Weights of a small mixture-of-experts language model, trained from scratch on English Wikipedia.
Experts: 64 experts in each of 10 layers, 96 ReGLU neurons an expert, 4 picks a token, a softmax router, a shared expert of 192 neurons.
Training: a variant of Adam for the experts, 1886M tokens.
Below are experts of layer 6 (counted from 0) of a mixture-of-experts language model. Rows are named gate (a neuron's input weights, with its number), up (a neuron's input weights, with its number), down (a neuron's output weights, with its number) and show model dimensions 128-191. Each number is 128 + 32 x the weight over its row's rms, rounded and kept within 0 to 255. Numbers have three digits each.
Before each expert's rows: a language model's description of what the expert responds to. This comes from a sample of Wikipedia text that the model never trained on.

# expert 25
What it handles: Sports clubs and acronyms
gate0:191146177151115141178103147083117130040115137127073123089158141126152131123175135084082167105154155134150162106071169166076183166043124101058134125103107120138161174088116182183175146132123122
up0:092092117216058058091180156104070140082114137075084153129165110143142145106156124044082087078194108154175154135118119156042095134151077153125102193096189112101129130172126160129191144151131153
down0:152145074132160097148116089144121088165120100183184147172143170164111126153120104074081114118158110062169158133106089180170130089126168102136069150160151153132149132141132136151148135120115135
gate1:163089164214122129108143138107115135066129145129128139097131138187077142125132110096136159111158137135157215091119210179139082147087122141086126110127108144131144148118097162131193096163137161
up1:073088168133218160205106123118182116091144143105099124137102220095120105044163140161075072114118123132139128109188128151160124095140170171119168120092098123147126145097101154144126112120168102
down1:146119100155112159155114131143120092122098119115079129125151170110146083140088111139114159117092166143164108114139115108115127110102117147094170101186083173133116042098133129170171178110159110
gate2:138165156181108148114177144179110100170114107141108078151153176140099134180132103184136170157129068131113104121179143145086090128163094163154115180127158122119078116070172171187067149123156119
up2:168106139164137137171187130151212097106104106161110122182158163122128147104118122158138169161137124101143083072144127154152067134122136151095135164115133154162098164083070161174102152188140134
down2:171144103137095144114150141116116141131145147158130094160188064154077130138153116122148107180099105087107153094161110093131126194109101159141111131135125123101097127070133103141136152142134116
gate3:135118098153141102159158121151167090132123047110100128087105170165113137096189119090107129189069131161087100140151138143104165092089119132133106094074108158152087149111113107097134110111103063
up3:121141119067103158107094143117097161127123197159160159184162138115126117172081122165147122087143161129132177107118123119170099133136149083092181140163154132111156078167136115149128126170142180
down3:107115153128099118153216169136088096185135154100096103112075162108159179104105187080108136127196136132158126158127144094149141190120124124098053104156149221113187124123127121077090161086156161
gate4:117172176125129135096132194178161100066127104166130124138067100170147093129157148131094145080091093143134187137071139117120117151060117109100121160220094092202110144129150157143162187130107136
up4:125106130149096048149147198104127131073175169145108127136173118084140113168155170150109183123103175130149164134140183165097124090107139105168067112099157155136122093147070140128064175176110184
down4:134098164165156142071054146111143085089163129127123104162071163117148170118074086112121110096140163149136125154165162138128146159158115161135150137111167140153138166071102127110114156186158076
gate5:157130158097163094137070075105173103174211098089135124131132204163147126196107144115122172115160132159111152124136159135092099083137138118131132147112133173068146140116109121153153155123111091
up5:053161148164140141116087158116115123142105150152124095115077087114138131109154119089091129133124135128119155120174096135114175135199076093120128165185161120170124117136137071109095064073107191
down5:086127088116148104098102119138147137144144096142163110111138123075109144137080118126107112121159117134163108096133124137123142129166112120105140134103078175072064108161113131103102121081156088
gate6:131085131125136065148182168101087179122115197087181168131086131123148127101144105140123129080131133138109098162142101178162181137116082143159148155119138092112189132104140106140165166155148120
up6:145119114132094198140097163114151161191144089148093093161132075072106142093119112110113098123142164125069151086110153081152097155145165114147098121150154122167128099160191101101087132103111133
down6:119087109159138112107080099164160139134146106118196178123073123091100157182146123114174223127140173092159161085123177140143123122071144135086141114185091132175179141152058121113133144161103113
gate7:110144146087168128136094109121193109097088071128147138121175141205145130119127156113149163118081138130171139109169169100142073120124172171129133135200196133137163139122134146117191142083148188
up7:137144083186147119140117203117140120108160176115139091122133147121149121179121092123130094120135144151130113136053133109110141150151112087131179159167081165147115123068139115162098151084115112
down7:144125113128165161096065151048062065115126085105107121169148108110050129174115152162121142117094166130166108108188174141132095158161123185102136142200143153122171131147055115109118087204138104
gate8:127081091091129131139169091132126112096124166078147108130098112137142144149204130094132142105185125133165125122167165148148101120189111122149048214135094175113105071129162119064181096144123094
up8:179104106088082187105137080183149120139102155123134133156115156116147122129176090122158123156181113131119163141115177124144108153110172065105169156070114164156064159188124090119128107139160089
down8:158144156100102102080087183135130120153097095131146121130148171183142098121155154105109170169153170093118148179094177113155200095166118135142157110171161130173146153099130143135179199118126088
gate9:158075146097096118205149164147173098157096147145130175129141079159141085131171158077160140106140150152099188123076221132135090100130179130097140134139152145141116148133091131141163163086097134
up9:111184155118180060126092126147130151128177096116127073103101176112079134141080137148168117106089147122133133150176116114149124172106178122159089095025175174063163086134156143088093114113162128
down9:100095078198148177153103077156140062117162110110095119141164113115101129111081160120138120152132131106106124143167148096125130169131120157160148119103144171132112073091148145139150113122180086
gate10:140138159107129194107128168180095139115166147159131103173139155112111153106140116131154119111102143145192156104211217080079172214141147057099080115217143136142114144090095133177170132152128180
up10:173107196117129158109158125157125085097083151121134153121110163139107125143125168167135121174103098119140106122088162082126132144068179135150086078097144138139135096125134107166079134111177164
down10:152105167161087109147099143056140056150138091134136151166146098119102105070099079164084108145121131122124099097164223136132168142080180204149097181096079135119125113097122147176149174164158185
gate11:096096095085103132120143121184104134150109108113137150093107126123086132109099143164139140162122145167127135156157139136114141101137172069113125144115097128143110065139156156146181114122141135
up11:148154164171187156128134140112144163149136197145113153160146109170181159155187113082112137095121138132113155085106165077150156153116068123125128120171170126132108157131138057089061145153101150
down11:116077076173110129094109147094122154136114174191131086139121094110136141154132154126157233171126188152114158110065140102113150189115075118126106137146153083145174119152119129146130151141111103
gate12:138143135131095132136169114161106117187115088130144118134147078038134132054112148155115237083093109128181176139077141161165154078142107143127133121087206115131100109078159121129135123175189136
up12:110113118156095160140120075181137135072174063141167117070104107110125143097142167152047161055119118137167113100164080194102092149159121131082120147073117087166123134131121116119123156124177117
down12:139188105167213093149135140135122145102143155122148061101160131064133052120111152144142194153164057112155159151105123184160135128170137117106131128122146135167157142110136110126102094138112124
gate13:211165078132098084151118163110176146130172134185162107171216200116134180069145138108126149122152147135173108131112141131084115133108185192108145083147096193067110141088095124137170136118095144
up13:205145127145123098137100103111200144129172137190170106130165183114113212071161102151111136138147138143164142099118139146115143154080191154093172074133072139074160143082076120180167134103151153
down13:184139177134175193177119073092126134107096182165105123111157111191134113114121133140170127121184111074148110057094129116118099150173138116164109172145126125102140209105160190131054142128128169
gate14:122112138147119086145160121100092139130114176116082140104125138054086078104116091114185137122120146148139181154123179091169127144140064109172123101138148138091167186134139121158095166165165179
up14:142130127116146192127141100108088179084125077134096160119120081134094122119122103157140119148125127145138147136139148156167104138117150144126072181116101120146097120146116190088133119122117121
down14:124123149139131093117068129072111111089078102146109119113122107177124114101095122147087107174135153112079089180189164107156180167109097132081050128110115139180089129140157109170104161126136173
gate15:078119156193179114147123157112189115108145146132133088141128108143182157160144128121125133157197182137168149130132153092141155110157122123159100127098054133089142143146108135167108133111154161
up15:149169095078092115106148126151065118186144131080123181108108153133079133172123135160110132129134086119125118112131103138151115128105126108121156121120126140146075115119160125129175120164081066
down15:068090196126093132108135098061165138111074101138160188113152111114120115136128139228085128117083139177076097120146092077163195135122169178133120122075114108177120145091136156162142130146066184
gate16:158136130186089076184196067154166092152133145146123112122174103091115078191092091046162078131118141136083189144079098128145179107107136148096166133172138201112117142136097112079125100115110096
up16:155117127087222047141079130127091125087112098133154105126155136132167150089188094173109160122148189133139106154118174141146160135122148174155167117110102131108071107103124081099145116118107135
down16:090040098103129176148110151140125137119129070151108181095113117098112181112118156124117130141133111101200176158140107085128142190130181111132110130147079131204169154173166100125110128140111067
gate17:117126119157084096121104118114096125115093128136061053115100101104173078097123168152187112058091108146199140114112134195142062102142150147159140161086140115179171157160177159126144128163134075
up17:192099088053124061171144170140122141150157065122161175155109131070119141130147137112076115118124140117131114141076089124133130077160176181097128165153130117094109107112083098152181111142145094
down17:166133145128210106158063134107105105108121115122201062143138166170185156171097104120158121109157111161078130110166120124128106121123128148109100152135115158116111167123144168131133136165159144
gate18:148097124139118148087143107118079161099118115098069128152179054149104095111119118162126104184113074121123116107081106136004128167108131142132110158126136103165163124141130150081139168100181142
up18:122145154148147129172134112132162117118108086165134079179106109111142197165183135175181151165147128101082080125166098065134143131224148157060165157115119135097090142165176165117136097138149147
down18:129087106139112127113104133196148113150091118143162158126160078143107128153100091130137180155149049105186117116133086164090143132151142183131090104180201130143157150131098180160132115142063129
gate19:129152132170123070157125185119162120091120125140117099120138093102148132147104144138166122084124168129168136153078126135149102076183081103122106123161116101168087102126122122157155174145148181
up19:133112129116114121131132088140099131165136178126119091133181134144183207163128049163143088190125098126101128100142135134087173209125131153117140159097092133083152066138174134130172115122112082
down19:122140121100086174188123068141157162162094151140135140126146150126096095125198088140191166135145137094116159099126093094093154075132191108148095183128115129138106115191143108092141095100218104
gate20:137134117079054154155140099151100105144113205087071166217146090149143144166146124117115125052172142159111142133065197092110109150135082169097106141156156148094087109120117141126132136102138142
up20:138106074136151146142162128107099130125129168192101133164142128077090070133167142199131136190125105148082165149123138075159148138118136128194125130170137110152079091150077108084114130110138113
down20:118180114105020110128181131146108131123184092109061111174128175106173212166144125170152108106155147182161147138148089110149078183095086146188095115093097121147126159185105168061113096106083124
gate21:132133144149104133103095163198123103200071225077161108127158112148146121132125086009089110176102103147135171176135085165133151112132112158104120164145139110144058139101153145132132143124161120
up21:119119153136095088188162143158135145171117184082130111112175168132179087078145130041080175128139128123143147091160065171112151116162079120129110139077170154082078142083143129122129144139192129
down21:162118111103147129150102082116105153132127146100125113106062140097103107151096156130070138152128157104120086120184176153067140115175107153169171174105038095166123124114155078160129041150165126
gate22:124108123101096138073167134132093122129069126098162124124129133100156164068166124143080142122202100129160141104162062113140165124152148125112130131124159119133096206134179132127159125168157112
up22:127145113173093153166142121174148064170123092200129132162126149051139210080117084176127156140106121134150091098135109154119134071133134144034143102133119185192087147125180079149098107116116080
down22:144136101167154115137106160160088178115164161088205188155131118078067094140159156112132112103124177110120135074123150134096184154048161119123130138081104107156067116061121065153161082130104138
gate23:136076114092105120090150187139115138152117119105139116134101108135102121155105129088150145107135135117123134134125099154113150097170135075142150166114089103168170141105119091150141141159127113
up23:160098121128142047128222156131133136133166122081102144141132118099106114092170073121122143124179155113125109111109139123139111102137153083164202123137108126119150149100126086159091116161145119
down23:064165136154155120170138152055120081116094100137083108117151129141125107075084092149141027088142110110177087139161157155158117102198125134196156125121091153101128127120089174151100093106157087
gate24:244112096121153125187086138156149156182176107103175102178108167197106163166132088081094130122157129138116117125171106085131151115131040128145090105112133146126089131069090088095119086112114114
up24:144099141063144082197107161107154134141118169080164114117110181131171156163156168057067083138161140156098124122129149149121173097136121063124118156123139171071144089109117057055132131102110127
down24:117084141150132137110092106082127137173112081141123142128061109131061129063149074126148161115122131076106156122136089138068135137176067149097115155092106129102143177124155146143073156142097084
gate25:128131111136095116128154153186112079171042138182139136132095086146087166110148111149108140170108118156160061150160097162087170035173096115122160156136168143122125085169187068140131134063122112
up25:113167093104189112139118108112119149123208106124109122121125129144154088176117153063180120119190120104068185134109136069153117187106177190123128134127106079149116094107112187128114158124155126
down25:089113090104100131160131121126143093163098123178074141116066176144151083109092085141121130177140132201078124163132145189192107102189157120090115110136116133112137152133199123133126155102165094
gate26:129100105127095135093129130138140194140125106110095124170145090164168131134117094094135180132143124122125160128093132078055138207145133083151107140185107118105140067124141093124077136154087142
up26:179128120141126084196126088125137136155149147165159195134172118146105149144128095064171140138071143155136128110111101175149172167068131057091079139126157131114150114104149101105135180116085116
down26:116133127127177089194140111129166133172216115130201132135120158075162142163137107086088140082162165092150206048166074129139143112093143123106139132180119130110129146120075096120117151085150097
gate27:110160160157101194159172119149104110113119141115146144127119094186121118139186123160103188147083119134150117132159139121075131117134065117150157080135186139115114105175163078124120104138131167
up27:151139124120130148141144165098150146097156155154163135167138166228121158102078157121162111169117168122084157140149175173123059145141139125135145147195116177140115107107110129084157142149099150
down27:132165182118089178202126136059170097127083154124064167122172058181163089158114153088097145145110176140128119111171149113075086119123111125143120083198121082156150122150088116095137142064159102
gate28:118146138105141137141115145134131123100135054170104136127132142143152186092123091153070107154093096135105130095098144145105123143094162177102147151082139094150172167134133119153198106129125150
up28:150124121158071103077167125102088125165133135107116107208120092134075116149134171143105163079160108093132144143142175164124117166203076090143148166125180138163169064158088068063122145068119128
down28:112114114113105120143108104181164090126164125081131100086186107100073123185142131077146143160135069169153166115144103100124129089134194161083166159108121189200174077164169154108145145136135141
gate29:098162120126149096133148136117148157148100076108125123160148102143094131141171100132093111127165103146079115161077116125178133113120063151149125146089198094100174146065100183135101187187159134
up29:140160139105177084126175131087124142164148119105164119129128129134091138130149090139110111117166094163117102141102125172153136123108062165140159142146156097110180131078145168141145166166192106
down29:167145194143128163141134112143152126082157099139104097123098185159127152130142116075147067155121079073094167110131110127150112111164134062159152168128098123132180104086129167134124120108131116
gate30:094135083125074175058186156142119074132104143145108151094186105101162064180157137141074141140124140134177162115122156139126099115147090097095118122153141130128155116114142107127114185127154092
up30:115154130166082176090135118085108087081110143087069184131180122081161078056152161175091137101085112147178157134097147123101115151117112080141145120125147154158166128099176119114094101120114112
down30:125152158081150139150168118087117125109148138083109130112127163099140140053090142094097144171151133149088190116116198110139109198137143087089161123070070135175156124117124133095132148114128101
gate31:103176110129136156146121150149154135115137138112076171116102096111145175131125180133124109075185165142114098148133139110093077120082171190153119182095113134188139145111120100175051170106141174
up31:139110136169081054082148106135081147152122149109125115120126121134101120110153083117160113165099096110106144166070123141128182143190124116179113052173149143039106138147116141069134058111143122
down31:105116154150118082152148146172041158103130135122173141147132101103078119127170082119115139166046148174202131150081097095072129148097167127101170100084153140153127088130097082107143095091067076